{
  "n_layer": 9,
  "n_experts": 16,
  "d_shared_expert": 0,
  "balance_loss": 0.0016,
  "balance_bias": true,
  "scale_expert_input": true,
  "init_std_router": 0.0126,
  "lr_router": 0.0017,
  "norm": "rmsnorm",
  "norm_eps": 1e-06,
  "optimizer": "adamw",
  "beta2": 0.95,
  "batch_tokens": 262144,
  "seq_len": 256,
  "steps": 2659
}
Below are experts of layer 3 (counted from 0) of a mixture-of-experts language model. Rows are named router (the router's row for the expert), gate (a neuron's input weights, with its number), up (a neuron's input weights, with its number) and show model dimensions 64-127. Each number is 128 + 32 x the weight over its row's rms, rounded and kept within 0 to 255.
Before each expert's rows: "mostly gets" lists some tokens that are sent to it at least half of the time; "gets" lists some tokens that make up at least twice as much of what it gets as of all text. This comes from a sample of Wikipedia text that the model never trained on. Tokens count by the router's weight.

# expert 3
mostly gets: "'", ".\"", "’", "\".", "ov ", "ć "
gets: "'", ".", "\" ", "a", "o ", "o"
router [115 127 126 147 148 176  76 191 133 130 114  97 116  56 177 144  69  84 173 105 182 115  86  96  94 135  91 126 163 149 162 106 155 127 166 143  99 110 109 182  93 153 195 105 153 128  97 195 128 150 192 126 104 177 154 196  94  52 103  98 193 113 134 128]
gate54 [105  98  35 131 170 162 102  96 140 156 117 125 189 153 175 177 129 172 143 160 126  94  92  67 101 100 107 165 118 118 105 144 111 138 122 169  58  91 162 129 152 119  79 104 100  59  97 146 170 143  98 102 170 121 102 146  97 163  56 165 137 121 196 143]
up54 [141 131 171 154 119 106 132 130 136 170 131 129  57 116  70 101  85  98 159 126 154 120 173 178 102 174  92 111 143 135  87 151 167 114 142  65 157 138 101 112  91 101 130 147  96 141 173  82 156 106 168 175 125 128  86 131 142  91 168 112  88 148  32 106]
gate55 [201 152 121  81 130 157 107 105  95 124 109 144  72 137 192 122 120 101 164 141 168 101 120 152 115 102  86 157 133 113 140 124 110 193 138 157 108 173 186 136 106 154 134 113 164 166 118 173 107  67 138 121 149  70 129 161 167  72 102 123 168 148 111 102]
up55 [137 130 223 127 105  89  85 119 119 194 181 174 141  70 150 128 195 155 157 133 174 135 138  90 139 112 108  99 129 111 199 150  67 108 128 133 120 164  71  95 130 198 162 124 149 143 148  92 116 202 107 171  95 102 153  79 174  96  74 192 117 159  93 143]
gate56 [132 141 131 125  64 108 103 192 154  85 105  99 165 155 183 128 165 125 135 130 160 166 168 134 121 148 111 138 188 174 172 119 144 174 183  99 127  91 166 126 148 162 166 104  73  89 161 139 163 167 130 123 147 114 115 113 158 103 141  57 140 142 127 134]
up56 [100 156 179 112 100 167 140 159 114 134 115 135 150 163  38 155  73 108 176 132 153 101  65  99 121  96 125 124 112 123 106  74 109 134  80 139 114 159 177 135 121 118 137 122 145 155 103 111 127 122 127 113 112 146 165  58  74 159 146 163 161 139  90 164]
gate57 [ 92 113 144 113 158 134  70 173  96 193 112 118 149 120  92  79  96 137 192 139 149 109  56 114 186 161 115 118 173 147 130 156 168 145 141 157 100 151 135 138 104 139 139 130 108 109 115 130 126  66  88 103 139 156 151 157 114 113   0 112 158 161 158 122]
up57 [121 120 144 143  95 119 158 112 173  93  55 214 101 126 141 197 146 171  99 132  82 121 183 114 131  66 131 113  43 183 202 125 156 162 133 133 141 193 109 134 147 115  91 136 163 130 116 159  56 154 124 141 102  85  97 137 191 139 180 134 118 131 166  97]
gate58 [ 74  14 143 129  96  99 122 113 127 119 127 105 152 180 109 127 114 149  92 145 170  48 163 151 156 128 117 103 110 118 102 152 122  99 124 108 110 118 217 138 177 129 160 109 156  98 109 114  91 174 122 137 131 105  64  99 175 102 104 145 127 131 115 114]
up58 [106 136 190 111 162 145 134  75 110 178  81 117  79  83  96 184 144 148 143 138  83 117  87 105 101 114 118 128 162 146 121 157  95 137 100 185 181  82 134 152 157 128 126 121  70 162 122 101 133 120 109 124 119  93 154 157 124 145 106 124 172 198 187 135]
gate59 [118 153 135 153 129  38 143 212 153 111 102 117 139 141  88 163 115 172  87 152  64 101 104 161 105 152 130 112 143 106 123 126 130 176 152 135  38 182 120 125 124 115 149 123 119 100 125 123  99 147 169 144 112 144 133 171 162  98 136  95 182 124 130 113]
up59 [ 91 126 138 132 188 151  53 135 118  73 140  42 161 154 118 172 125  80  68  90 150 119 138 120 104  95 136 150 137 173 132  92  68 119 165 180 133 145 158 146 115  95  84 122  91  79 127  86 134 142 110 159  70 125  97 126  96 120 118  97 112 139 128 148]
gate60 [111 136 151 127  62 120 157 118 203  88 168  84 116 125  93 168 109 152 130 186 113 104 145 122 168 113 170  86 110 130 109 106 175 101  90 169 148 137 108 101 119 144  90 145 149 123 116 165 122 138 118 166 120 111 130 126 186 194 111 139 109 149 157 109]
up60 [130 119 152 134 181 104 101 122 155 152 119 199 158 125 191 151 154 120 143 145 114 152  72 134 204 138 137 112 145 125 170  67 137 138  78 110 122  87 146 158 120 118 134 140 181 112  89 149 156 180 161 131 134 165  90 193 134  93 108 167 109 138 109 134]
gate61 [137 149 155  99 117 126 142 115 141 117  97 170  70 121 168 165  71 152 124 134 123 111 163 110 121  98 103 136  81  84  99  70 151 164 164 160 123 133 140  94 134 178 104 167 119 123 112 141 175 125 139 102 134  76 101 144 192 179  66 149  98 134 120 140]
up61 [118 172 153  93 192 147 159 157 140 120 143 175  82 136 129 105  91 152 129 142 129 162 139 151 149 161 103 125 185 134 151 118 130 152 105 136 162 164  57 150 147  99  68  92 149 121 136  95 122  88 195  99 109 167 132 114 104 123 179 174 121  85 109  77]
gate62 [ 95 152  87  98  98 130 101 177  83  83 124 156 187 134 184 154 156 135  88 135 136 116 141 145 156 129 127 159 120 166  90 126 106  86 122 108 102 169  77 163  80  64  97 124 136 146 102 119  76 126 149  97 104 102  96 124 134 144 128 158 160  83 126 122]
up62 [115 130 211 147  99 135  62  87 110 100 147 214 186 112 131 136 145 167 118 174 128 172 110 143 167 139  96 102  83 188  82 113 162 136 161 182 142 173  99  83 129 161  85 144 114 112 111  75 142 185 178 119 119 104  84 138 135 147 105 130 156 151  92 151]
gate63 [155 106 168 187 120 125 102 121 150 186 135  86 133 152 110 150  99 142 113 126 150 178 176 139  86 154  73 121 126 149 100 109 157  96 137 155 153 127 139  72 168 101 173 122 131 156 141 139 141 116  74 105 125  90  88 109 109 108  78 107 195 149 112  75]
up63 [ 96 137 101 150  68  81 110 103  95  61 154 142 143  67 125 129 179 157 119 161 166 110 148 142 108  95 122 152 123  97 196  97 162 142  65 126 103 137 150  85 184 129 132 127 170 102 109 203 164 143 167 149 154 153 130 179 156 120  94 139  90 128 108 114]
gate64 [114 157 142 170 105 139 149 127 110 143 172 162 155 175 173 141 129 171 113 135 102 120 131 166 162 144 121 105 127 135 101 135 100 118 141 174 186 145 149 182 129 194  95 130 162 131 121 155 126  97  58 156 165  98 187 134 180 119  73 101 176 146 111 147]
up64 [ 55  56 119  93 151 122  97  64  91 187 120 168 132 152  34 130 116 115 115 112  88 105 108 123 128 133  70  79 117  99 194 118 125 135 169 165 161 150  89  98 133 212 165 105 140 110 127  85 136  68 157 143 203  68 165 148 164  63  92 164 180 132 156 168]
gate65 [144 115 104 136  92 120 106 124 106 133 124 187  90  98 107 138 128 136  78 158 149 146 137 110 133 133  89 118 142 121 186 135 124 189 173 207 139 107 161  89 120 104 180 151  86  58 127 125 116 115 129 100 111 153 137 143 102 185 153 157 130 135 123 140]
up65 [151 108 137 134 146 117 145 152 168 145 138  83 153 134 125 127 184  72 148 155 161 129 173 209 106  88 147 106 156 133  76  96 109 104  79 161 128 114  95 142 110 106 103 133 123 117  86 125 118 137 100  98  95 121 104 142 145 142  96 107 122 173 116  89]
gate66 [110 115  91 116 122 145 129 114 107 150 101 165 103 125 150 162 131  86 132 136 173  95 101 131 128 110  63 145 157  89  76  98 124 115 167 108 148 158  97  76  89 141 159  67  91  71 119  64 129  85  82 114 190 150 152 151 137 191 102 118 126 131  54 179]
up66 [ 93 134 120 156 119  87 151 179 106 180 127 123 150 171  90  52 102 152  66 119  89 144 134 156 116  75 166  94 125 114 152 166 173 184  45 134 107 145  28 185 137 119 161 190 174 156  98 214 136  97 132 194  87 116 118 135 168 105 153 143  89 165 145 107]
gate67 [127 130 143 122 113  80  94 137 135 154 137 112 113 122 150 127 117 174 160 144 177 126  75 152 119 178 191 161 135  94 123 135  77 155  76 189 109 168 123 152 138 105  92 150 162 136 159 185 103 124 116 175 158 172 118  84 139  65 132 109 132 157 126  82]
up67 [148 105 102  75 152 140 169 116  75 110 106 162 143 164 103 118 116  91 160 135  90  99 143 134 126  97 135 137 193 123 124 102 120 126 104 193 170 127 121 190 119  79 136  92 108 152 120 121 109 119 171  76 136 188 111 133  84 157 112 124 134 118 151 104]
gate68 [ 96 108 126 151 119 127  92 180 125 115 110 147 117  98  77 152  83  81 130 103 158 145 134 125  79 165 112 179 160 144 118 112 207 172 167 161 147 187 111  91  81 117 158 108 157 150 138  93 131 107 208 188  99 105 133  87 183 159  69  85 108  95  93 167]
up68 [156  99 199 100 135 157 129 133  86 152 123 102 155 140  89  67 139 119 119 113 167  88 183 141 135  80 158  99 101  76 116 122 106 144 145  80 112 106 170 199 132 121 134 109 141 149  93 132 108 106 106 100 192  94  74 113 109  94 132 135 122 142 164 117]
gate69 [135 135 125 127 114 127  91 148 141 135 137 147 108  91 108 113 108 206  91 171 165  98 183 190 104  96 148 149 109 138  83 118 151 118 131 147 126 158  96 141 161 158 119  60 175 116 118 130 157 149 186 154 138 173 107 186 158  95 138 123  88  80  93 153]
up69 [121 102  87 103  92 142 124 120 164 154  95  76 140 187 133 148 131 109 113 135 193 108  95  98  79 117 128 118 127 231 146 139 153 111 144 114 111 142 176 107 139 122 114 175 128 152  76  63 141 168  69 174 123 116 129 131 125 125 137 125  97 159 193  98]
gate70 [114 152 146 114  73 131  58 129 176 169 138 107 119 115 163 143 149 157 105 138  76 104 134  98 117  82 112 185 165 132 118 160 119 143 123 164  79 153 186 102 163 162 163 121  85 116 130 153 176 164 118 173 111 120  74 107 117  96 138 149 133 134 168 114]
up70 [136 119 105 157 151 126 127 193  94 132  89 148  78 136  99 117  96  95 144 104 143 106 121 102 140 192 134 133  86 149  97  33  90 106 140 158 119 116 123 159  92  77 108 141 131 120 107 138  96  88 148 147 146 103 127 203 154 147 112 143  85 139  80  99]

# expert 1
mostly gets: "Phylum", "classification", "Born", "Genre", "Family", "Order"
gets: "\n", "- ", "\n\n", ": ", "= ", "/ "
router [158  95 155 110 124  72  84 188 152 118 112 136 164 115 131  95 151  97 137 138 127  93  44 119  35 124 135 133 122 141  97 123 103 179  88 133 125 108 173 125 161  88 141 122 127 117 139 112 214  96 130 143 120 151 111 185  82 116  75 120 107 142 126 172]
gate0 [165 143 123 154 113 108  86 111 130  72  54 111 164 104  66 174 192 111 107 125 123 125 107  92 134 103  77 131 102 126 118 144 119 158 132  91 140  95 152 107 217 183 127 109 148 125 135  52 139 172 166 126 150 141 134 161 116  94 125  94 180 128 183 166]
up0 [106 173 147 101 161 184 104 124  93 153 115 124 128 171 101  93 154 139 106  66 115 118  91 102 127 109  98  71  53 160  86  76 112 113 103 160 123 164 160 154 175 179  79  78 111 117 128 109 149  26 138  73 121 154 115 110 145 134  96 144 103 139  90 121]
gate1 [124 127  93 160 127  78 123 142 147 127 173 136 110 147 153 186 127 125 128  62 112 131 127 168 163  97 114 152 150  96 179 166 103 148 111 140 124 117 129 134 160  61 131 172  72 118 103 129 150 167 139 140 133 132 168 106 121 142  91  79 145  86 130 135]
up1 [ 53 130  93 153 143  66 188 190 163 129 105 115 144 121 116 135 142 149  83 111 170 136 174 150  70 124 136  99 114 134 117 114 144 170  97 161 103 112 108  91 145 135  66 123 143 121  77  68 129 165 162 144  87 118 123 143 124 102  84  63  84 144  94  96]
gate2 [135 146 183 149 158  64  71 114 160 141 119 108  90 136 164 142 131 106 118  95 167 128 178  94  83 115 178 112  70  48 139  99 106  96 127 113 101 115 105 141 109 130 175 113  93 159 147 154 154 112 150 141 151 112 145 104 138 152 223  87 106 128 119 154]
up2 [111 134 111  99 127 105 156  97 179 133 163  93 160 179 143 115 153 126 125 127 190  77 118 111 110 141 117  93 104 123 137 109 186 121 152 123 137 142  94 140 158 147 153 157  98 140 126 176 136  96 156 156 157 116 159 123 115 149  64 160 146  83 102 128]
gate3 [ 97  99 131 131 157 110 106 112 127 126 123 168 150  99  89  91 118  82 151 102 150 129  95 159 132 128 155  63 129 127 100 176 134 102 105 135 126 153 141 103 118  90 111  91 159 153 164 158 125 101 147 130 152 213 134 142 148 129 119  74 122  80 149 170]
up3 [131  89 129 153 129 169 156 146 167 103 125 111 148 136 127 154 101  89  79 120  96 135 109 147 137  43 109 144 121 162 118  92 106  83  90 123 128 138 108  87 174 121 126 159  80 121 152  91 101 198  80 149  98 142 214 164 103 117  43 131 152 131 161 143]
gate4 [136  97 115 114 157  67 121 138 101 119 156 131 109 141  73 169 173 138 144  85 120 130 127 103 102  62  93 135 109 155 112 196 161 164 112  99  97 132 129 119 129 116 127  75 141 135 133 115 122 114 217 157 166 119 187  94 128 126 188 135 172  87 117 143]
up4 [139  93 155 159 141 219 128  76 149 111 108 160 101 103 173 166 120 120 119 150  67 157 126 104 139 149 166 121  35  90 149 140  97 173 176 168 171 117  57 152 149 150 168 101 166  90 122 146 111 159  69 176 103 121 144  86 148 122 182 115 106 139 152 125]
gate5 [151 122 119 120 147  81 122 150 182 105 137 161  74 107 157 121 119 122 115 147 165  98  96 136 104 147 146 128  94  94 123  90 106 145 203 137 160 137  75 131  55 157 112 136 147  88 147 146 169  86 170 123  84 140  77 130 106  82 124  71 119 134  99 115]
up5 [152 197  98 111  82  97 135 116 121  31 156 172 120 131 129 140 165 133 114 160 118 111  86 127  77 110 131 159  61 105  82  95  98 118 145 151 131 155  77 115  95 179 105 178 120 100 147 138 145  99 138 157 113 129  78 117 127  84 147 123  98 181 166 150]
gate6 [ 63 156  84 103 102 107 139 151 148  79  40 146 115 149 108 145  75 182 117 181 119  92 116  87 123  97 121 155  99  62 140 151 187 104 119 108  89 113 102 126 121 111 103 110 146  88 159 131 193 185 110 113 142 138 107 116 103 110 117 131 149  79 151 130]
up6 [139  70 179 121  84 186 132  92  45 131 137  73 146 134 114  88 112 110 165  63 123 163 123 144 167 133 159 121 162 192 101 172 133 152 134 139 128 102 132 166  97 132 143 138 164 122 111  82 117 163 151 173 141 124 130 106 159  84  94 118  94 152 122 100]
gate7 [110 138 137 171 112 117 142 181  97 197  42 125  80  98 172 185 103 121 114 127 171 136 108 140 156  88 119 122 148 152 158  87 134 116 121 143 183 140 108 118 110 191 119 145 148  69  55 151 115 127 162  73 133  85 133 162 158  83 189 127 150 166  65  98]
up7 [ 83 136 110  95 154 170 149  63 126 112 164 132 116 153 100  76 105  94 130 190  56 190 102 132 159 100 143 129 173 132 109 106 115  96 110 129 155  76 155 104 153 157 123 122 137 114 132 148  93  90  52 151 161 188 155 166 106 155 134 163 120 174 128 132]
gate8 [141 136 131 128 157 109 132 152 197 162 126 114  97 144 151 115 132  84 127  97 132 101 142 111 125 130  77 116 117 149 131  90 125  59 146 203 172 162 141 158  87 111 151 114  15 159  87 115 161  84 131 132 148 125  65  95 144 158 113 183 143 183 178  67]
up8 [ 98 131 103 112 135 133 169 162 139 154 139 141 148 109 201 114 125 120 148 160 107 133 147  82 135 156 109 117 153 136 107  75 151  98 131 172 130 135  79 140 104 130  59 128  86 192 134 119 130 156  69 180 128 146 120 115 162  58 113  77 111 116 139 134]
gate9 [ 68 126 107 134 106 140 100 134 152 130 100 142 131  89  99 178 140 115 116 146  72 145 172 107  64 110  83 209 110  86 119 131  90 173 118 160 128 169 156  69  95 111 149 131 140 161 128  90  74 128  94 130 134 134  97  77  96 113  60 176 174 142 165 116]
up9 [ 69  58  92 158 147  91 123  67  70 157 155  60 116 178  96 148 118 114 130 133 122 151 133 145 127 110  93 129 149 212 152 110 137 165 121  86 144 101 123 135  78 167 139  89 136 161 185  98 132 101 115 153 114 134 142 143 110 166 186  90 128 118 127 117]
gate10 [190  96  88 120 150 142  78 130  85 182 152 136  89 102  86 148 113 225 161 152 126 114 153  83  93  70 127 101 100  95 141 203 141 158 127 107 100 120 125 109 108  91  91 155  77 144  72  94  71 128 144 165  80 121 113 126 135 141 168 116 129 140 101 136]
up10 [ 90 160 134 114 151 152 165 152 127 117 106 141 169 155 128 124 141 155 120 143 127 161 148 175 181  97 123 166 161 212 161 102  71 126 160 106 128 117  99 110 126 156 125 137 114  78 108 166 112 105 231 182 172  94  21 158 133 134 163 114 193 158 153 108]
gate11 [173 144  94 193 121 152 174 144 155 161  73  94 111 137 114  99 140 140 111 126 106 173 137  85  95  63 215 149 163 151 103 136 153  98  98 115 141 106 163 171 130 128 151 151  56 176 152 108  87 186 139 118 193 137 114  91  94 138 123  95 140 131 117 107]
up11 [103 135 143 195 176 119 115  95 121 137 123 133  86 125 147 147 143  72 128 185 113 145  80 133 140 120 143 127 137 107 137 100 131  86 149 110 158 130 124 169 159  78 143 115 118 117 100 147  65 151 105 149 120  98 127 118 132 156  93 109 134 124  89 116]
gate12 [186 150 143 158 155  48 116 137  94 142 124 129 132  92 136  77 148 110  89 126 120  62 170 113  68  96 168 179 153 134  86 114  91 110 128 165 125 155 111 170 171 168 130  48 174 149 122 160 165 157 129 158  78 155 128 158 104  94 116 138 111 111 154 100]
up12 [130 192 117 147 212 142 141 122  70 116 111 155 146 137 130 130 119 116 153 119 131 130 140 168 200 116 179 107 187 117  72  69 105 109 111 128 127 154 127  74 152 164 155 107  69 164 134 208 173  75 100 111 109 182 220 145 125  92 203  85  68 132 151 107]
gate13 [130  70 136  69 106  86 146  88 156 155 119  45 122 127 127 158 120 130 204 130 147 203 145 143 117 112 141 157 136 138 112 117 135 125 145  97 139 141 136 180 115 111 182 195 144 114 173 109 175 112 151  75 111 118 191 100 166 143 170 138 188  99 187 137]
up13 [144 183 154 159 155 128 143 148 111  77 112 145 107 102 115  84 151 141 144 167 100 137 131 125 156 137 129 126 100 113 143 145 149 106 146 116 155 121 147 128 182 168 147  91 163 111  61  79 154 131 163 163 113 155 109  57 148  89 112 137  66 136  40 156]
gate14 [136 118 122 113 174 149 128 119  86 214 170 128 133 101 109 177  91 151 144 184 177  78 167 126 146 110 105  69 135 182 113 140 161 175 123 121 163 140 132 148 147 124 149 109 102 124 104 177  97 181 141 103 160 147 200 173 133 113 122  73 196 142 159 157]
up14 [117 121 158 178 135  89 187 109 145 172 136 120 127 112 144 151 104 135 151 111 120 138  89  85 158 116  86 206 152  89 114  58 115 122 201 120 153 130 142  89  84 191 144 112 119  58 174 108 105 134 140 169 149  57  92 166  80 124 148 192  90 146  77  98]
gate15 [134 175 135 120 121 117 126 160 131  94 157 125 125  95 161 124 130 124 218  64 137 150 198  71 174 140  48 129  99  58 141 149 121  64 116 167 107 124 151 106 102 140 102 130 118 138 134 176  93 200 135 136 129 156  82  84 150 112 127 110 134  78 126  97]
up15 [ 93 122 182 141 164 116 168 134 134 188 148 147 139 112  89 135 138 147 178 102 132 150 142 143 111 135 109 172 110 160 106 175 182 149 164 103  70 169 100  66 109 147 118 213 204 151 147  87  60 195 139 153 106  83 162 112 172 154 125  72 152 127 160 118]
gate16 [140  99 149 121 147  74 230 153 153 156 126 143 153 110  98 104  95 123 122 157 141  25 120 148 138  99 110  74 171 178 143 140 141 170 102 123 124 116 157  93 107  91 119 117 158  77  61 158 121 124 149 159 145 179 163 106 123 140  73  27 154 133  91 101]
up16 [101 151 133 162 118 112  92 163 190 116  97 164 102  76 147 194 114 145 112 100  84 150 179 171  92 175 164 156 143 142  87  99 137  86 111 113  97 124  90 103 127 181 156 184 115 100 139 200 120  99 179 177 137  87 139 153  98  89 107 125 138  88  89  76]

# expert 5
mostly gets: "Many ", "mm ", "|---|---|---|", "|---|---|---|---|---|", "ond ", "%) "
gets: "| ", "- ", "–", ",", ".", ":"
router [176 114 138 119 121  67 115  83 142 150  54 115 141 131 196 162 128 141 162 200 169 127 113  53 124 143  99 142 131 184 125  76 134 143 114 119 124 117 115 120 134 119  96 138 105  84 137 131 138 112 181 129 135 162  95 111 105 121  83 153 164 117 148 152]
gate0 [171 170  87 131 104 125 128 151 186 165  63 196 176  65 119 169  54 133 159 114 101 171 164 121  97 177 158 142 171 103 141  75 129  57  82 118  89 204 157 100  48 128 107 165  98 156 109 153 117 168 137 122 177 168 108  79 140  94  90 146  85 122 135 128]
up0 [181 132 103 127  92 125 133 107 131 158 186 139 105  81 156 153 104 115 126 153  72 137  92 123  95 122 164 126  89 183 146 104  86 139 126  92 194 154 158 161 107 146 146 112 119  86 139 117 125 176 183  71 164 158 124 108 184 154 137 124 133 110 139 107]
gate1 [142 142 137  69 170  56 133 101 102 170  65 110  98 130 152 117 124 135  82 170 132 128 100 126 137  48 143 106  86 133  95 143 116  95 124 113 177 156  55 162 139  87 123 116 114 123 127  90 178 161 158 116 160 119 179 176 125 116  53 144  96  87  94 158]
up1 [100 109 111 142 119  97  86 156 186 115 115 140 121 175 134 178  90 183  83  83  81  44 160 125  85 123 194 120 147  89 112 150 125 127 129  80 152 178 182 169 124 115 165 153 166 110 132  92 163 127 131 117 104 121 136 127 126 137 136 160 129 170 135 137]
gate2 [112 145 124 131 159 146 176  51 103 130  94  94 141 135 115  52 165  66 146 152 153 162  65  97 130 155 124 126  86 126  85 181 101 126 130 133 152  81 115 151  75 143 100  83  91 152 152  94 103 124 107 126 120 136 107 184 124 100 107  51 126  89 140 136]
up2 [147 152  85 140 110 124 128 103 150 191 122 165  90 115 140 181  78 159  97  79 130 112 133 136 110  93 132 151 166 104 112  73 125 142 108  79 151 126 160 122  61 166 154 104 151  81 189 113 136 141 172 157 110  68 125  58 162 162 198 153 166 160 104 142]
gate3 [135 129  88  84 144  77 129 162  79 105 129 107 165 148 165 150 141 134 133 112 118 189 164 134 117 165 134 119 159 140 163 110  93 118 123 147 119 120  87 127  44 158 135 156 111  81 131 103 118 145 121 107 138 167 181 142 115 112 107 171 141 131 103 164]
up3 [118 173 146  96 199 116 151  87 108  91  90 113  98 173 126 130 170 100 131 125 104 162 162 181 184 126 114 112 139 122 144 136 166 157 110 167 134 124 156 155 113 122 209 118 143 163 143 144 111  95 102  99 151 112 105 167 158 117 167 169  64 129 100 152]
gate4 [122 120  93 127 122  94 146 143 116 100 116 115 154 124 115 148 116 149 153 178 163  86 118 110  97 124  99 137 138 145 111 146 120 119 111 133  87 129  65 151 132 103 134 110 134 128 204 141 113 134 151 175 107 168  89 199 121 123  96 146  96  83 172 115]
up4 [ 42 183 162 137 112 176 125 133 168 141 130 165  58 127 139 116 133 102 111 160  63 160 157 127 139 137 194 129 157 100 135 126 107 181 120 113 139  54 133 166 137 126 113  82 175 184 100 143 159 127  82  95 108  77 143 107  78 155 115 115 177 154 121  88]
gate5 [113 124 109 109 129 147 123 170  84 135  39 116  98  72 126 126 112  91  79 102 146 124 106 157 129 109 125  83  92 208 139 119 115 120 174 172 129  73 113 101  95 128 177 130 196 111 147 125 166  72 134 146 114 186 114 173  56 140 111  49  77  93 164 132]
up5 [120  82 101 138 115  91 137  89 149 153 177 193 163 162  89 202 151 189 162  92 154 119 113  99 178 123 150 167  78 142 124 141  85 151 145  72 123 124 187 109 160  82 204 108 101 108 134 140 133 165  94 134 173 177 125 115 147 142 117 154 192 149  90 185]
gate6 [132 128 155 131 114 125 124 131 132 158  99 108 151 162 156  44 134  65 125 107 124 161  86 159 112 118 135  93 138  59 127 123 176 135 166 175 137  79 109 241 134 133 143 147 131 152  91 154 156  83  93 125 156 125 147  81 124 124  43 167 160  94 101 135]
up6 [161 159 140 137 147  79 170 125  94 181 140 166 101 156  99  61 150 101  85 138 116 192 100  65  88 124 141  97 144  52 114 128 127 130 111 122 158  96  94 196 172 113 107 159  89  73 113 167 132 105  71 130 117 137 163 105 127 111 136 169 106 146  60 151]
gate7 [127 146  86  84 130 126  96 119 105 147 106  80 161 185 129 172 121 114  68 111 145 152 145 101  85 137 203 172  83 101 125 164 140 172 136 132 155 119 166 144 110 167 183 133 173 145 101 107 129 132 134 117 176 156 144  93 162 166  75 180 152 138 171  36]
up7 [111  80  98 158 121 159 158 143 152 146 161 137 170 198 182 103 142 124 183 171  88 117  91 141 116 175 108 141 172 144 149 129 130 135 121 161 123 139 153 132 117 168 120 178 132  98 136 138  78 103 145 174 107  95 124 102 138 203 106 130 110 131 107 122]
gate8 [123 130 178 104 123 119 111  94 126  87 144  94 123 116 120 169 130 111 125 134 149 159  76 122 145 163 101  85 140 151 126  90 136 164 160 110 112  80 131 144 127 139 171 135 117  95  70  77 136  98 147  62 153 143 123 115  80 154  77 127  77 124 134 104]
up8 [124 133 202 121 135 187 160 181  72  99 123  89 130 162 129  52 104 132 193 122 136 152 105 123  91 144 122 115 168 128 169  71  97 158 173  74  96 149 146  87 126 103 171  85 146 162 143 122  97 121 148  89 163 142 168  94 127 147  81 134 150  70 165 147]
gate9 [184 192 126 154 128  86 122 161 133 155  97 103 109 130 131 185 125 146 166 134 132 101 178 137 179  72 156  98 192 191 109 138 157 213 115  78 109 104 118 174 132 142 124 148 124 106 133  96 185 139 111 104  88 173 155 148 120  76 119 124 151 173 124 103]
up9 [102 150 134 127  71 120  90 164  86 190 113 114  80  86 104 147  92 124 116 127 137 142 148 105 159  70 136 130 202 178  91 101 144 133  74 106  87 135 128 110 163 111  95 168 139 122 140 179 147 179 103  95  99 139 134  76 158 101 139 150 183 151 145  83]
gate10 [118 120  65 149 125 126 132 123 144  93 130 120 131 190 147 103 103 130 165 122 120 102 176 117 163 107 151 156 126  57  96 111 136 117 146 139 162 153 111 167 100  85 108 116 122 134 122 197 110 127 152  83 109 137 114 157  95 172 106  87 167 100 107  89]
up10 [209 139 128 166  91 182 144 115 130 113  86 113 109 133 168 127 126  73  93 149 126 110 156  78 160 147 163 179 179 151 134  85  89 175 119 102 140  49  93 167 108 145 146 133 117 174 149  73 159 180 104 137 147 158 128 160 132 135 174 154  83 139 111 120]
gate11 [159 148  75 160 140 209  71 120 125  78 188 100 172  82 126 150 119 119 147  90 153 135 147  97 135 119 104  94 126 106 172  96 155 103 162 122 124 100 130 111 126 152 155 170 112  88  87 177 104  61 156 116 130 106 153 126 109 127  95 120 145 113 148 178]
up11 [151 170 161 112 128 159 176 164 108 195  63  91 159 150 123  99 123  98 153 176 188 188 138 113  74 107 144 124  47  99 102 201 119 159  65 150 133  97 152 133 105 106 155  99 198 121  84 153  89 120 139 145 171 158 100 139 171 110 159 135 125 115 127 127]
gate12 [112 164 129 156 175 121 169 160 132 111 114 147 120 157 141 106  74 110 124 165  84 118  81  55  98 181  92 126 143 161 101 118 170 149 137 140 152 131 187 165 145 105 139 105 128 107 167 174 134 147 124 110 127  93 184  97 114 116 116 139 102 178 109 128]
up12 [133 188 187 109 120 106  62 124 115 157 135  79 140  93 178 136 124 114 188 198 152 125 164 151 132 121 148 174 162 150 134 114 104 133 147 101  94  92 113  96 109 179  86 104 106 200 114 127 128 161 142 155 137 140  52 115 119 134 130  78 126 130  98 149]
gate13 [108  78  78 140 165  89 119  55 190 170 105  91 119 154 181 117 101 150 137 149 122 122  98 129  93 190 128 135 115 179 105 111 137 115 106 104 111  74 119 137 129 125 174 171 140  97 188 134 128 171  75 173 160  76  93 128 101 138  93 121 151 141 115 104]
up13 [102  84 151 154 112 110 162 106  87 115 100 169 104 104 108 148 112 136 142  81 162  95  94 121 120  95 132 133 150 151 163  59  89 142 132 120 153 179  97 109 177 137 116  80 163  76 132 171 209 149 189 138 151 117 148  71 117 168 157 159 156 158 144 117]
gate14 [109 151  91 162 134 138 136  79  98  75  93 162 132  88 160 133 113 139 164 117 139  99  72 103 131  87  99  21 108 158 188 114 129  97  86 141 104  83  92 109  63  84 121 134 145 110 129 118 125 139 139 120 137 102 122  85 182 165 128 126 104 110  69 137]
up14 [ 91 104 116  95 143 147 169 158 126 125 146 110 145 160 152 110 100 137  88 135 127 130  95 174 160 172 140 150 127 115 134 153 104 117 139 106 172  89 179 140  99  78 113  98 177  93  84 144  78 148 129 118 152  97  70 112 104 102 149 111 125 195 113 106]
gate15 [163 126 152 162 117 169  39 115 139 138  71 110 168 113 144 142 100 148  95 122 111  96  85  94  92 107 134 107 161 144 144 134 138 154 166 111 153 162 158 183 134  85 127 102 153  76 122 125 122 121  68 145  84 128 111 177 128 104 137 161  95 128 154  91]
up15 [ 94  74 122 121  69 128 173 141  90 145 188 175  91 128 151 123 100 175 157 160  92  76  70 134 104 107 123 118 187 141 120 167  85 108 132 113  91 133 160  95 114 145 157 132 105 104  94 116  76 158 190 116 132 152 115 127  69 101 113 132 129 113 179  81]
gate16 [137 145  78  92 101 127 127 115 105 165 188  42  33 148 117 129 143 130 140  93 136 138 140 163  81 123 109 181 165 154  72 106 137 120 153 197 121  96 206 204 122 149 133 113 114 122 198 157 135 163 143 131 136 124 158  96 106 108 110 141 167 131 112  97]
up16 [ 76 158  91 136 160 130 162 118 137 163  80 112  84 148 125  98 121  89 179  94 134 114 127 169 104 102 184 195 139 168 122 104 152 146 148  81 142 120 112 134 192 147  75 124 116 106 185 122 134 149 133 209 113 122 134 143 149 120 101 138 145  99  77  91]